config = dict(
    n_experts=64,
    normalize_top_k=True,
    routed_scale=1.0,
    init_std_router=0.0234,
    n_head=4,
    qk_norm=False,
    tie_embeddings=False,
    parallel_block=False,
    init='normal',
    init_std_o=0.0528,
    init_std_up=0.0609,
    init_std_down=0.0609,
    decay_fraction=1.0,
    decay_shape='linear',
    dataset='wikipedia_en',
)
Below are experts of layer 7 (counted from 0) of a mixture-of-experts language model. Rows are named router (the router's row for the expert), up (a neuron's input weights, with its number), down (a neuron's output weights, with its number) and show model dimensions 128-191. Each number is 50 + 12 x the weight over its row's rms, rounded and kept within 0 to 99.
Before each expert's rows: a language model's description of what the expert responds to; "raises" lists some tokens whose logits its average output raises strongly, later layers aside. This comes from a sample of Wikipedia text that the model never trained on.

# expert 23
Description: Lowercase word starts. Opening pieces of lowercase content words after articles or conjunctions, such as o(verseas), explos(ive), bor(rowing), per, due.
raises: " on", " in", "m", "elled", "d", "at"
router:62 63 32 55 41 59 49 38 58 52 58 73 62 44 55 45 40 67 58 64 62 40 55 64 44 53 50 63 57 41 35 47 50 43 48 63 43 55 75 30 42 40 58 31 72 40 51 55 23 75 36 51 61 54 63 72 47 44 38 63 31 47 49 60
up0:27 56 46 36 41 63 44 64 58 53 68 54 42 57 17 55 65 47 34 48 54 55 41 57 47 52 49 51 19 65 60 38 25 54 37 51 43 63 30 55 46 42 53 51 62 42 46 43 55 63 56 67 30 60 54 56 47 55 44 42 43 31 46 70
down0:49 68 72 53 41 42 41 51 63 47 57 37 27 43 40 43 49 43 78 72 42 67 48 43 41 56 68 67 68 25 39 40 50 62 59 23 45 39 59 52 45 43 40 46 67 34 54 41 46 29 63 68 56 45 49 58 57 34 49 05 75 42 45 45
up1:22 43 64 32 46 51 51 39 49 65 57 41 30 47 45 44 55 48 42 65 47 51 25 62 45 28 76 63 37 55 56 53 51 51 47 34 28 64 80 67 40 44 42 52 50 47 30 49 50 45 48 25 65 48 39 60 59 57 60 47 30 55 66 33
down1:56 63 63 62 44 56 60 51 72 44 52 46 22 49 51 32 54 39 52 46 49 22 36 68 60 51 53 36 60 58 57 52 56 50 56 41 36 49 39 47 52 60 23 51 38 48 32 46 41 67 58 56 61 56 56 51 45 56 41 56 57 65 36 57

# expert 20
Description: Foreign name openings. First capital piece of non-English proper names in tables and lists, such as Abd-ulrahman, Mal-mö, Mon-tenegro, Kat-owice, Sh-ikshanacha.
raises: "ame", "qu", "ak", "ane", "ire", "ling"
router:47 48 50 38 53 59 47 38 60 35 25 42 56 62 58 61 49 41 28 57 54 53 52 68 38 45 64 70 48 59 52 35 36 41 83 46 26 50 64 40 68 58 44 44 46 27 54 46 16 34 37 66 35 42 64 59 46 52 32 50 47 59 58 52
up7:56 53 61 37 51 42 69 51 53 59 60 45 50 49 51 46 49 52 59 33 47 35 50 63 56 48 55 65 28 54 45 60 44 53 45 42 55 44 47 48 19 67 38 35 55 53 50 33 28 70 45 81 44 52 44 49 53 28 25 73 45 34 53 60
down7:56 51 49 52 53 57 44 40 38 58 16 69 44 56 36 47 78 64 47 47 68 64 49 28 49 67 48 39 53 35 45 60 64 21 53 48 49 50 44 32 73 24 59 57 68 52 47 52 59 35 56 60 70 43 34 61 56 70 37 60 39 37 42 59
up8:49 50 43 49 33 49 48 34 53 41 52 57 42 61 52 73 35 48 45 49 38 50 53 40 52 46 71 48 47 46 27 59 49 44 32 66 50 41 41 50 45 54 38 49 29 42 64 66 32 38 58 59 43 51 49 49 52 51 65 30 62 51 47 60
down8:42 42 51 59 64 31 48 39 54 68 69 45 64 50 25 42 58 54 42 27 45 72 59 45 49 40 58 45 56 59 52 49 44 61 54 27 40 48 51 40 28 65 58 84 41 47 49 54 46 48 44 44 77 26 23 33 60 61 62 62 43 43 55 45

# expert 24
Description: Capitals starting names. Capital letters or first pieces starting names and scientific terms, especially Latin species epithets, drug brands and author initials, like Semecarpus nigro, Invega Sustenna, Sisko C.
raises: "ember", "umb", ",\"", "ied", " campaign"
router:44 29 44 40 78 53 49 48 69 47 29 60 65 35 62 65 49 62 46 60 31 57 57 68 10 53 62 38 54 44 40 49 42 46 76 41 50 57 66 45 52 43 56 51 48 54 51 67 15 46 43 49 54 38 44 52 48 37 47 57 45 65 44 45
up7:46 59 63 52 64 56 47 56 57 58 59 69 51 56 46 51 76 28 65 55 43 31 65 49 42 46 42 56 41 44 43 48 69 39 47 56 46 49 54 53 46 61 55 45 45 50 37 64 55 42 44 35 59 46 37 44 54 49 32 22 41 47 52 54
down7:37 53 46 38 40 35 66 37 37 61 48 56 45 71 43 52 53 53 52 51 76 27 65 37 48 45 48 39 64 43 44 51 59 71 67 50 47 44 41 50 65 62 48 32 30 57 30 44 60 54 44 62 37 47 31 33 62 65 59 54 51 65 27 71
up8:39 34 38 52 80 39 31 44 47 41 45 58 40 36 69 62 38 27 57 43 36 58 47 61 28 42 42 61 62 50 68 34 56 32 53 46 65 44 53 53 58 60 78 54 60 42 51 53 36 48 36 47 73 55 74 55 43 53 52 52 63 67 57 33
down8:46 65 65 46 52 47 56 55 46 58 66 29 42 53 41 45 58 58 37 57 53 55 55 53 50 62 52 59 42 61 52 58 51 29 60 42 41 67 29 44 53 61 46 42 55 41 50 68 65 55 61 58 24 33 42 71 55 74 50 69 52 31 56 34

# expert 49
Description: Lowercase word openings. First pieces of split lowercase words after articles or verbs, such as dis, rec, exp, c, s (recession, caught, sequences).
raises: "ac", "r", "at", "o", "id", "ar"
router:42 40 27 44 69 44 42 34 64 58 23 60 54 53 58 66 63 45 55 35 59 52 51 39 43 59 56 66 53 52 27 39 41 55 61 62 55 49 76 31 33 67 68 36 61 37 46 50 35 45 55 60 48 36 60 56 40 48 46 41 45 71 30 60
up0:49 54 46 70 53 59 48 62 68 44 46 43 73 45 63 59 68 54 38 45 63 78 63 39 66 24 67 41 53 51 53 58 38 40 65 53 43 45 56 46 50 51 54 45 56 48 39 42 53 35 68 73 42 50 57 52 58 49 39 47 50 50 53 26
down0:60 50 50 40 40 37 33 59 57 67 46 42 44 57 60 73 57 85 36 48 39 56 58 31 27 36 43 55 65 47 42 55 45 35 78 44 33 53 29 47 40 29 32 58 57 49 37 50 61 40 50 50 51 72 42 54 38 56 60 44 60 43 42 45
up1:53 48 38 35 68 63 55 68 51 49 49 36 46 46 46 55 86 46 32 67 36 51 54 62 53 48 35 42 15 68 51 44 45 37 46 27 37 31 40 35 52 41 57 47 44 12 65 54 30 72 59 65 63 43 65 60 46 57 65 34 53 54 28 51
down1:60 45 46 32 22 60 45 55 47 60 59 40 72 48 44 46 44 68 43 43 76 41 43 38 45 55 53 67 57 60 58 62 62 59 52 45 55 68 27 51 50 54 62 42 21 58 74 25 46 32 58 40 51 59 19 51 49 51 47 32 52 39 52 39

# expert 17
Description: Table cell spacing. Space, dash and minus tokens right after table pipes or colons, just before numbers in stats and score tables.
raises: "1", "2", "3", "6", "4", "7"
router:52 52 26 44 59 71 54 52 52 38 20 55 37 51 63 50 44 64 41 51 75 72 35 59 60 58 66 64 52 64 46 73 63 50 49 45 41 64 56 48 74 39 63 44 61 36 63 48 40 62 52 43 72 31 44 75 51 34 45 50 61 59 44 50
up0:48 56 38 61 45 48 54 33 44 30 65 50 37 41 70 74 51 39 56 53 44 49 53 67 60 47 48 61 42 44 32 67 54 51 35 52 35 40 36 53 42 50 68 40 61 27 47 42 41 48 57 63 57 64 80 66 32 56 49 39 35 63 67 56
down0:58 49 51 62 44 74 27 52 59 40 36 43 37 41 68 64 47 43 52 41 41 59 70 42 36 64 40 61 56 61 43 70 64 33 52 55 43 71 52 11 64 69 42 44 44 31 54 51 47 40 46 38 46 55 58 33 52 66 51 54 50 54 48 31
up1:36 41 59 36 64 43 74 55 39 52 43 58 62 50 63 50 77 46 60 34 56 29 57 50 65 39 56 51 55 53 32 48 65 48 71 42 58 51 50 36 53 50 60 51 28 54 19 25 51 50 67 56 45 58 51 48 72 65 57 27 41 28 38 81
down1:44 44 51 30 79 42 58 66 27 30 57 54 61 54 54 49 32 24 69 24 55 47 66 69 37 55 43 33 47 53 47 72 60 59 40 37 59 34 53 59 58 54 27 38 66 40 58 56 40 40 46 69 53 59 71 64 50 49 48 46 43 36 33 60

# expert 61
Description: Spaces and open brackets. Standalone spaces before numbers and years, and opening parentheses, brackets, braces, slashes, and currency signs before abbreviations or dates.
raises: "or", "1", "s", "2", "as", "f"
router:56 39 50 27 56 57 39 47 40 44 24 55 48 50 41 55 29 26 55 46 45 55 55 60 51 39 67 41 64 60 50 61 36 42 59 46 52 51 64 47 42 45 61 39 58 37 50 41 51 33 46 52 51 52 54 75 45 10 44 38 52 30 44 59
up0:67 55 61 25 45 47 65 60 34 40 57 41 56 68 53 57 63 49 59 44 53 71 38 36 55 38 51 47 47 71 54 57 44 76 32 62 50 50 59 46 64 25 40 48 53 66 42 40 69 49 70 39 64 58 51 45 56 54 43 54 22 38 67 25
down0:45 66 76 53 76 71 72 34 28 32 40 22 49 47 53 44 46 40 51 65 47 40 57 57 55 66 46 49 44 41 56 59 49 59 41 51 40 59 75 64 50 57 34 46 37 46 54 43 39 63 61 45 49 50 22 55 59 42 52 46 71 67 53 56
up1:51 53 26 60 63 53 39 60 56 36 51 36 35 64 53 57 45 57 59 38 72 30 56 50 64 53 43 68 49 46 50 26 67 79 48 48 34 43 62 27 51 37 49 49 42 72 56 40 24 46 38 48 38 64 76 38 54 60 63 71 38 22 57 30
down1:63 62 39 57 60 47 31 63 51 58 56 58 42 39 69 50 49 63 41 72 33 51 51 53 64 40 53 57 44 54 80 51 55 36 52 39 68 43 44 65 49 77 52 63 27 36 55 58 67 40 41 56 56 60 44 72 24 38 40 41 55 44 49 33

# expert 53
Description: Time and place prepositions. Prepositions in and on introducing dates or places, often sentence-initial In, On, During, and born, as in died on 13 May.
raises: " the", " ", " a", " this"
router:42 37 38 35 54 81 43 50 43 61 53 52 53 37 44 66 30 57 41 55 69 70 42 48 46 65 52 23 59 33 58 63 46 53 54 50 37 39 54 57 48 32 40 32 43 40 04 35 48 53 51 53 54 54 80 59 49 50 65 44 40 55 50 47
up0:38 40 22 75 35 63 70 39 48 59 46 59 69 44 50 67 43 48 40 57 56 52 61 36 63 52 45 41 51 81 46 47 61 46 59 39 38 68 43 56 54 62 58 62 74 33 46 55 33 51 37 38 44 62 27 26 41 50 52 53 28 53 75 45
down0:69 61 57 52 43 55 30 45 55 42 54 67 45 65 39 50 54 64 40 51 52 60 44 66 33 59 45 40 44 57 54 52 52 63 56 70 50 58 49 55 77 42 62 49 30 27 34 38 54 44 31 56 57 42 37 43 38 53 52 62 68 44 58 32
up1:64 48 36 41 46 61 62 33 44 31 33 60 54 68 38 44 54 69 30 55 53 52 43 36 47 57 49 36 38 43 44 68 27 73 37 60 46 42 43 51 38 51 37 40 46 59 57 36 44 68 43 36 61 39 42 70 54 57 44 54 61 37 59 39
down1:43 58 77 63 43 55 47 33 49 49 60 41 45 42 49 49 53 68 58 66 56 70 47 51 50 72 54 73 35 47 56 36 51 55 52 51 39 46 52 22 62 45 57 39 21 33 45 62 41 43 52 47 48 47 42 47 75 58 55 23 67 59 49 57

# expert 32
Description: List and table markers. Line-initial hyphens and bullets starting list items, and | cell separators inside Wikipedia tables of results, votes, or specs.
raises: " ", " B", " C", " Re", " A", " P"
router:46 32 40 33 48 71 57 42 74 55 57 61 45 45 38 52 56 38 49 44 70 65 52 48 59 57 64 42 57 47 50 59 59 44 59 45 37 78 47 51 53 40 55 27 43 50 23 64 49 39 55 59 74 52 49 71 52 41 47 48 57 50 66 69
up0:44 39 40 45 49 43 33 79 49 47 46 33 49 46 59 52 44 44 63 64 54 64 28 42 55 47 43 41 60 25 24 36 51 49 37 58 55 51 30 53 48 27 53 61 45 54 63 41 40 42 62 71 49 44 53 43 53 65 45 51 51 70 39 52
down0:53 35 61 59 27 42 47 39 46 57 67 49 70 61 50 47 58 51 34 41 47 48 45 26 55 48 61 62 62 62 48 31 57 51 55 49 67 51 54 75 67 49 63 64 37 41 83 45 35 63 39 56 41 64 28 58 60 66 57 55 58 48 39 70
up1:55 48 75 72 48 39 52 54 44 44 38 37 50 53 34 50 35 68 57 54 54 16 43 48 56 49 35 51 80 68 59 56 40 56 52 54 53 60 56 46 52 59 56 29 38 37 26 47 37 49 74 31 48 42 53 64 60 44 49 32 27 46 37 25
down1:36 64 54 52 60 63 38 55 52 33 44 43 79 50 54 45 65 45 49 36 48 61 74 46 43 43 62 40 47 43 57 51 45 65 34 48 62 39 44 61 50 41 49 63 67 44 40 46 46 68 37 55 51 54 48 63 81 37 41 70 60 45 36 44

# expert 11
Description: Single capital letters. Lone capital vowels and letters opening initials, acronyms or words, such as I., A, E, U, plus medial y in Vytautas.
raises: "st", "ch", "sh", "ly", "re", "z"
router:48 51 41 42 66 56 80 36 59 68 26 56 59 67 66 57 32 41 56 53 39 52 28 56 43 65 51 60 29 47 64 42 53 48 53 44 33 31 74 53 54 52 42 38 47 36 26 48 24 43 47 49 56 28 48 44 56 37 48 46 53 54 36 49
up0:63 69 36 50 53 63 70 44 31 42 43 30 25 55 49 51 40 50 65 38 49 36 58 44 59 64 53 58 49 44 32 50 55 46 52 61 49 67 49 63 41 76 47 50 42 48 49 63 66 52 68 46 40 21 64 39 64 43 52 51 45 70 46 64
down0:53 39 55 59 64 46 53 60 59 45 46 55 66 57 52 48 54 60 30 21 45 57 27 70 57 47 68 59 31 33 53 69 19 62 44 39 62 59 39 58 48 40 62 62 65 63 51 31 59 41 32 36 52 50 55 63 46 45 54 57 58 28 61 65
up1:58 62 66 42 40 67 59 51 54 51 46 36 63 33 43 67 52 49 64 62 63 50 71 44 51 46 58 41 56 45 36 53 47 71 45 59 59 58 62 49 48 40 77 41 29 82 49 53 34 30 51 35 63 47 41 52 44 59 63 41 45 57 70 48
down1:59 62 60 47 22 59 41 61 28 67 52 66 58 40 61 39 62 51 76 44 43 44 54 73 36 37 55 56 41 36 51 54 41 51 34 46 65 37 38 45 60 45 38 52 55 66 79 54 46 42 42 58 22 20 44 67 62 29 34 39 54 53 37 56

# expert 41
Description: Short name syllables. Short second syllables after a capital start, like L-ut-on, L-ot-us, Kit(chen), plus table pipes and spaces in sports listings.
raises: "als", "ut", "une", "ons", "ec", "ir"
router:58 48 28 37 63 67 41 47 58 44 50 49 24 38 33 55 48 57 49 57 62 49 55 41 59 48 64 37 68 65 63 58 58 44 60 39 54 41 46 24 45 46 44 51 60 47 30 56 39 60 71 51 63 42 45 54 44 36 69 63 56 58 66 49
up0:43 51 36 52 42 64 78 58 45 44 44 65 49 69 64 50 51 49 66 37 55 51 63 53 43 18 60 47 49 62 78 56 38 50 27 53 47 53 62 51 44 51 74 36 49 66 43 55 54 58 47 64 55 47 58 41 50 68 52 41 48 57 57 48
down0:60 58 47 53 53 53 47 40 62 45 60 36 50 59 67 43 56 42 60 40 56 32 38 41 40 39 56 56 42 31 49 37 62 64 44 72 59 52 54 49 61 32 55 29 45 54 60 68 27 60 63 30 53 53 46 61 40 62 67 38 31 48 62 49
up1:45 71 31 34 66 49 64 48 39 64 38 63 32 53 55 61 69 53 59 46 65 39 52 45 64 60 62 58 52 46 59 35 61 36 61 39 51 45 51 41 42 51 56 61 66 22 46 68 52 45 64 44 62 50 53 78 64 60 53 37 28 59 73 42
down1:50 49 44 62 51 52 50 58 47 45 47 45 50 53 25 50 49 70 70 44 62 55 49 54 54 47 64 61 42 43 40 41 57 46 41 46 45 54 46 52 23 72 52 54 48 64 52 54 45 51 46 40 57 46 56 37 33 67 65 47 53 61 26 56

# expert 3
Description: W-initial pieces, table cells. Capital or lowercase W opening words and names (Wagner, Wax, winters), plus pipes and digits inside score and date tables.
raises: "ings", "ish", "ise", "ag", "att", "alt"
router:51 18 32 45 56 73 56 55 39 41 44 64 53 41 64 56 48 57 42 39 48 57 40 60 50 22 53 61 78 39 37 60 44 26 59 50 40 44 47 26 53 41 65 28 50 60 30 56 54 44 49 58 82 51 58 61 39 49 47 58 50 49 60 37
up0:32 32 42 47 62 42 55 63 57 62 56 52 51 59 31 53 62 41 47 60 60 37 35 52 55 54 54 62 56 60 52 67 39 37 63 61 65 65 43 57 32 61 55 48 41 47 36 52 03 40 61 30 51 16 45 56 51 59 22 42 51 56 60 46
down0:48 59 64 44 53 59 56 50 30 33 33 42 46 42 47 37 61 50 54 56 41 21 56 46 55 32 42 37 45 32 57 58 35 56 35 39 26 56 66 51 48 28 71 51 44 71 57 34 72 50 41 56 58 52 47 45 60 81 57 53 56 50 58 55
up1:36 48 57 27 61 15 38 51 44 48 46 53 62 46 61 56 72 44 56 45 44 56 50 34 35 50 51 49 36 59 63 59 51 56 54 53 48 60 42 46 46 39 68 17 47 46 49 47 50 38 32 76 48 47 47 53 53 23 71 43 57 46 56 49
down1:53 55 67 55 61 41 33 48 52 44 51 59 43 46 51 38 51 68 64 64 42 56 44 50 28 31 36 44 45 32 45 60 47 42 34 45 39 29 63 73 58 39 40 54 57 68 57 61 54 53 60 37 60 39 37 46 60 51 28 37 44 62 73 47

# expert 63
Description: Ordinal endings and im pieces. Ordinal suffixes th, nd, rd and words first, second, third, plus inner pieces like im in Animator, Animals, and percent signs.
raises: "o", ",", "al", "-", " in", "a"
router:54 49 35 37 64 49 77 19 53 60 54 65 67 75 42 77 34 47 69 75 40 55 39 39 44 45 75 54 77 54 64 64 70 09 46 56 50 50 58 53 45 53 60 33 33 62 44 32 47 38 70 57 51 54 65 67 50 50 65 43 50 26 38 63
up0:57 44 55 37 66 45 63 46 63 51 45 51 55 65 32 70 61 47 53 64 44 68 76 66 51 58 37 46 67 71 50 60 61 54 50 53 57 71 37 60 61 61 59 48 33 60 47 49 51 49 48 37 54 43 52 54 43 48 49 32 45 51 42 32
down0:69 51 63 56 32 68 31 66 55 59 37 42 33 59 47 48 47 51 60 44 42 45 50 53 61 24 65 67 41 62 47 57 29 52 66 48 54 71 54 65 57 29 55 46 54 21 46 54 47 33 29 44 41 74 61 61 45 57 40 49 54 47 60 43
up1:46 36 33 51 50 68 39 57 53 45 39 26 53 50 38 45 53 53 47 54 57 48 65 30 70 40 51 60 76 63 62 60 46 58 26 51 41 34 69 62 67 35 65 34 52 63 57 37 28 63 60 54 56 68 52 50 51 53 34 39 35 52 59 47
down1:56 55 61 72 56 52 51 46 38 72 51 49 42 48 33 69 32 45 43 46 55 44 53 63 63 71 42 38 44 47 50 39 39 52 62 62 80 56 33 41 42 35 62 57 47 40 40 52 50 40 58 60 56 31 49 38 45 20 79 43 40 66 67 56

# expert 42
Description: Quantifiers and number words. Quantity words such as one, two, three, all, some, many, several, each, other, often before of or years.
raises: " of", " ", " other", " more"
router:68 30 28 51 60 55 69 60 77 52 60 69 31 62 63 56 57 45 69 64 59 49 66 51 31 45 76 54 56 59 59 49 29 35 59 40 47 46 42 54 63 42 49 58 64 21 45 42 43 45 68 42 69 40 65 60 60 53 50 57 42 76 24 44
up0:62 66 49 30 63 54 59 52 43 69 42 70 22 48 45 58 60 35 77 74 46 67 45 61 35 65 37 72 38 53 61 56 44 47 48 41 45 50 46 72 49 60 42 47 46 37 70 58 37 39 45 46 61 45 41 54 48 35 46 53 53 54 45 40
down0:36 57 47 51 53 43 58 63 58 52 43 44 71 37 72 59 45 75 55 32 68 37 37 47 71 30 72 55 53 55 45 56 63 61 37 45 61 39 52 41 44 17 65 53 48 69 44 33 66 44 45 47 16 49 69 79 45 55 55 63 41 72 48 52
up1:61 64 48 40 33 60 62 64 66 46 51 43 53 65 42 45 43 29 47 60 57 59 58 49 53 32 60 25 45 44 66 81 43 59 36 29 69 49 51 28 51 41 46 50 19 63 44 53 37 64 53 40 59 60 72 60 40 41 68 47 12 65 54 46
down1:44 67 20 50 54 37 58 39 61 40 37 44 57 38 56 54 58 41 74 70 63 59 37 62 43 65 76 45 27 53 49 71 60 47 47 53 45 67 49 50 35 64 39 59 39 57 51 40 51 47 51 74 53 44 25 68 60 52 53 67 44 35 42 51

# expert 35
Description: Verb endings, prepositions. Past and present participle endings and prepositions in running prose, such as eclips-ed, chang-ing, of, in, across.
raises: " the", ",", " a", " and", ".", " an"
router:30 24 29 38 70 55 61 51 67 37 60 65 52 55 48 59 49 69 36 60 60 60 57 62 44 54 44 60 54 35 44 64 43 59 52 53 58 50 59 47 62 60 57 48 66 32 42 59 19 59 63 51 47 56 55 53 58 36 35 43 23 44 60 50
up0:36 38 50 63 76 53 42 58 46 49 44 37 45 42 62 41 64 73 53 60 63 39 58 46 58 61 30 60 47 31 55 49 39 53 52 13 64 52 35 39 49 44 54 51 43 45 58 48 51 62 68 44 74 31 66 64 39 66 47 59 51 62 35 26
down0:54 47 74 57 22 25 31 46 58 55 53 66 52 55 49 65 41 49 42 56 48 49 30 29 41 44 57 55 61 44 62 57 51 76 37 59 35 26 50 76 47 57 44 65 53 43 24 48 50 36 46 54 35 47 54 30 63 36 55 33 53 54 65 52
up1:40 37 68 55 66 53 63 64 43 41 41 35 41 20 50 68 50 57 43 35 55 54 64 55 55 56 47 47 31 52 33 52 61 47 52 44 51 49 41 57 67 38 59 38 70 47 22 54 57 45 37 60 39 25 48 50 72 58 53 45 41 47 48 40
down1:56 44 53 54 45 41 32 37 59 42 51 47 51 57 47 51 47 44 58 52 34 53 44 57 36 46 38 50 60 49 52 72 44 46 53 46 50 63 39 51 45 47 77 70 36 60 53 63 24 55 48 53 49 80 42 25 51 43 32 45 37 19 30 58

# expert 37
Description: Prepositions and connectives. Prepositions and linking words introducing a phrase after a verb or comma, such as by, with, at, after, under, during.
raises: " the", " a", " an", " her", " all", " T"
router:47 56 51 37 68 50 55 49 65 63 30 50 36 75 50 54 41 37 47 78 65 59 55 56 37 52 68 64 63 43 57 33 42 46 59 50 26 45 70 20 48 53 63 46 53 60 21 41 45 54 50 63 45 49 56 75 59 30 52 35 44 59 68 38
up0:58 23 73 79 62 60 42 37 56 42 45 32 42 33 53 36 46 40 38 61 44 55 52 54 38 32 55 57 47 51 61 38 56 63 62 80 50 64 47 62 51 36 34 42 52 53 56 40 35 39 64 51 24 35 50 56 44 56 49 41 61 57 52 51
down0:35 74 38 44 48 49 42 50 49 57 48 49 32 65 56 70 65 48 63 46 69 45 41 25 54 31 50 36 74 62 60 45 51 67 34 42 54 54 53 57 45 37 54 44 47 68 40 67 64 48 40 80 49 56 49 39 56 45 55 51 46 59 44 54
up1:42 65 49 28 46 24 53 43 37 42 51 70 34 45 65 54 28 50 38 52 55 34 53 30 72 43 38 53 57 63 53 30 34 51 51 55 46 41 39 57 34 36 58 50 57 52 88 35 51 35 71 35 51 38 64 69 57 35 47 66 33 51 46 47
down1:61 42 73 47 46 55 43 42 57 59 17 55 71 51 34 68 57 68 46 55 64 76 59 47 51 59 48 53 68 59 41 54 61 79 13 52 30 41 47 50 42 75 52 47 38 50 42 47 44 69 53 48 55 59 51 59 52 52 48 57 36 46 54 50

# expert 56
Description: Leading digits of numbers. First digit of a number, in model designations (P-39, C-2), scores, subscripts, percentages, and the 2 of 2012.
raises: "0", "7", "8", "6", "9", "5"
router:63 37 31 51 50 56 49 33 70 52 56 58 60 42 34 65 36 56 65 50 50 54 61 60 38 51 80 58 64 46 42 74 51 42 68 57 52 45 38 44 58 51 43 28 50 39 41 33 47 63 58 38 49 15 55 58 53 36 39 65 57 57 51 36
up0:35 52 59 62 46 53 58 41 39 45 43 69 64 46 34 46 73 59 76 58 47 46 41 28 43 54 35 56 64 42 38 52 55 50 77 54 55 43 48 55 47 67 59 49 29 26 48 30 46 61 48 34 44 31 40 45 60 30 63 29 73 55 64 68
down0:23 46 44 56 52 41 57 58 44 60 65 32 35 48 35 20 49 54 56 48 48 45 66 43 73 50 61 45 62 53 50 49 55 41 41 50 57 38 35 61 73 40 56 44 48 45 71 35 65 60 44 73 75 54 19 51 54 63 33 52 32 55 30 42
up1:61 49 46 31 35 66 70 58 34 64 57 42 65 47 41 38 40 61 58 40 52 37 60 39 71 72 47 51 53 35 70 49 63 53 52 47 72 51 38 43 76 54 68 54 51 58 53 56 51 65 49 66 45 60 70 46 53 54 58 34 54 52 29 39
down1:35 34 65 53 57 59 45 54 56 57 49 32 50 54 37 77 48 55 56 31 50 60 27 34 53 63 36 36 50 40 53 37 36 67 33 50 30 27 33 46 48 67 55 57 40 44 42 43 51 56 36 69 47 23 37 53 62 29 41 65 53 61 53 58

# expert 54
Description: Past-tense main verbs. Past-tense verbs and participles in biographies and histories, like played, released, signed, served, opened, often after was, he or to.
raises: " the", " a", " an", " this", " two", " "
router:27 51 41 45 71 54 58 49 63 40 47 48 50 60 42 60 18 52 38 48 75 57 56 47 49 55 64 54 44 59 60 38 61 61 47 55 28 27 75 41 55 37 51 33 69 51 46 68 40 54 50 38 50 40 66 66 46 49 33 66 47 69 53 48
up0:51 52 49 52 30 52 36 51 65 27 59 36 53 46 31 68 45 55 20 61 68 62 32 32 53 43 43 58 49 46 80 59 42 42 53 46 52 64 65 51 42 51 33 36 47 44 45 26 69 49 44 62 61 77 56 54 47 45 58 46 63 62 41 81
down0:47 68 60 44 46 40 25 46 31 54 39 55 61 50 63 54 37 42 59 64 55 56 66 40 68 35 82 48 32 56 48 61 48 44 60 35 69 66 65 52 59 69 56 64 42 48 52 70 51 57 58 65 47 69 48 46 42 64 64 41 48 48 33 54
up1:70 31 43 53 64 54 48 45 67 68 44 67 38 50 66 45 59 32 59 44 58 35 42 55 48 45 69 55 60 77 45 47 49 58 42 36 42 30 62 40 33 42 61 50 45 76 43 64 40 52 66 44 44 40 57 38 61 26 68 48 45 50 40 52
down1:43 57 34 41 37 49 62 36 42 63 52 31 46 31 52 37 80 44 48 62 58 61 57 61 55 63 45 58 46 25 53 48 52 35 49 49 57 59 45 60 58 59 47 36 46 46 63 51 41 48 65 52 25 37 57 55 31 60 50 30 47 30 42 39

# expert 57
Description: Commas and colons. Commas after place names, list items and years, and colons after infobox field labels like Coordinates or Follows.
raises: " and", " a", " the", " as", " ", " H"
router:51 45 38 38 52 72 33 30 37 37 65 51 34 59 46 48 52 62 39 35 48 58 29 56 40 35 48 59 62 59 51 48 52 45 59 73 48 58 48 51 53 51 69 43 60 63 34 39 46 54 70 54 47 62 63 58 68 48 65 49 40 46 65 44
up7:39 72 68 55 45 45 53 58 46 39 47 33 39 30 48 72 64 42 54 60 41 59 53 59 52 66 35 50 45 46 60 17 36 40 51 51 61 46 64 53 39 45 55 50 53 34 58 38 42 41 52 59 36 70 56 38 45 56 32 50 53 54 40 42
down7:31 55 44 36 68 44 39 62 58 51 56 58 55 49 43 38 66 58 61 28 41 50 58 42 46 53 68 49 62 55 42 70 56 38 60 58 31 46 39 56 58 55 63 61 38 59 63 55 61 53 53 60 61 42 61 65 43 53 44 47 51 51 68 31
up8:51 53 48 53 62 57 45 57 46 65 43 56 58 38 26 56 27 70 70 52 59 43 47 63 45 20 56 53 62 55 56 55 75 61 45 53 58 64 46 56 41 46 45 67 65 34 63 42 28 57 55 53 49 52 49 49 43 47 51 62 61 62 70 37
down8:70 63 73 39 48 46 59 49 50 59 54 50 15 62 60 48 64 47 37 53 57 46 44 61 36 65 51 67 50 48 75 31 07 57 35 46 63 63 48 31 53 53 44 48 28 57 42 55 87 39 47 60 57 69 34 58 48 57 59 25 52 38 51 37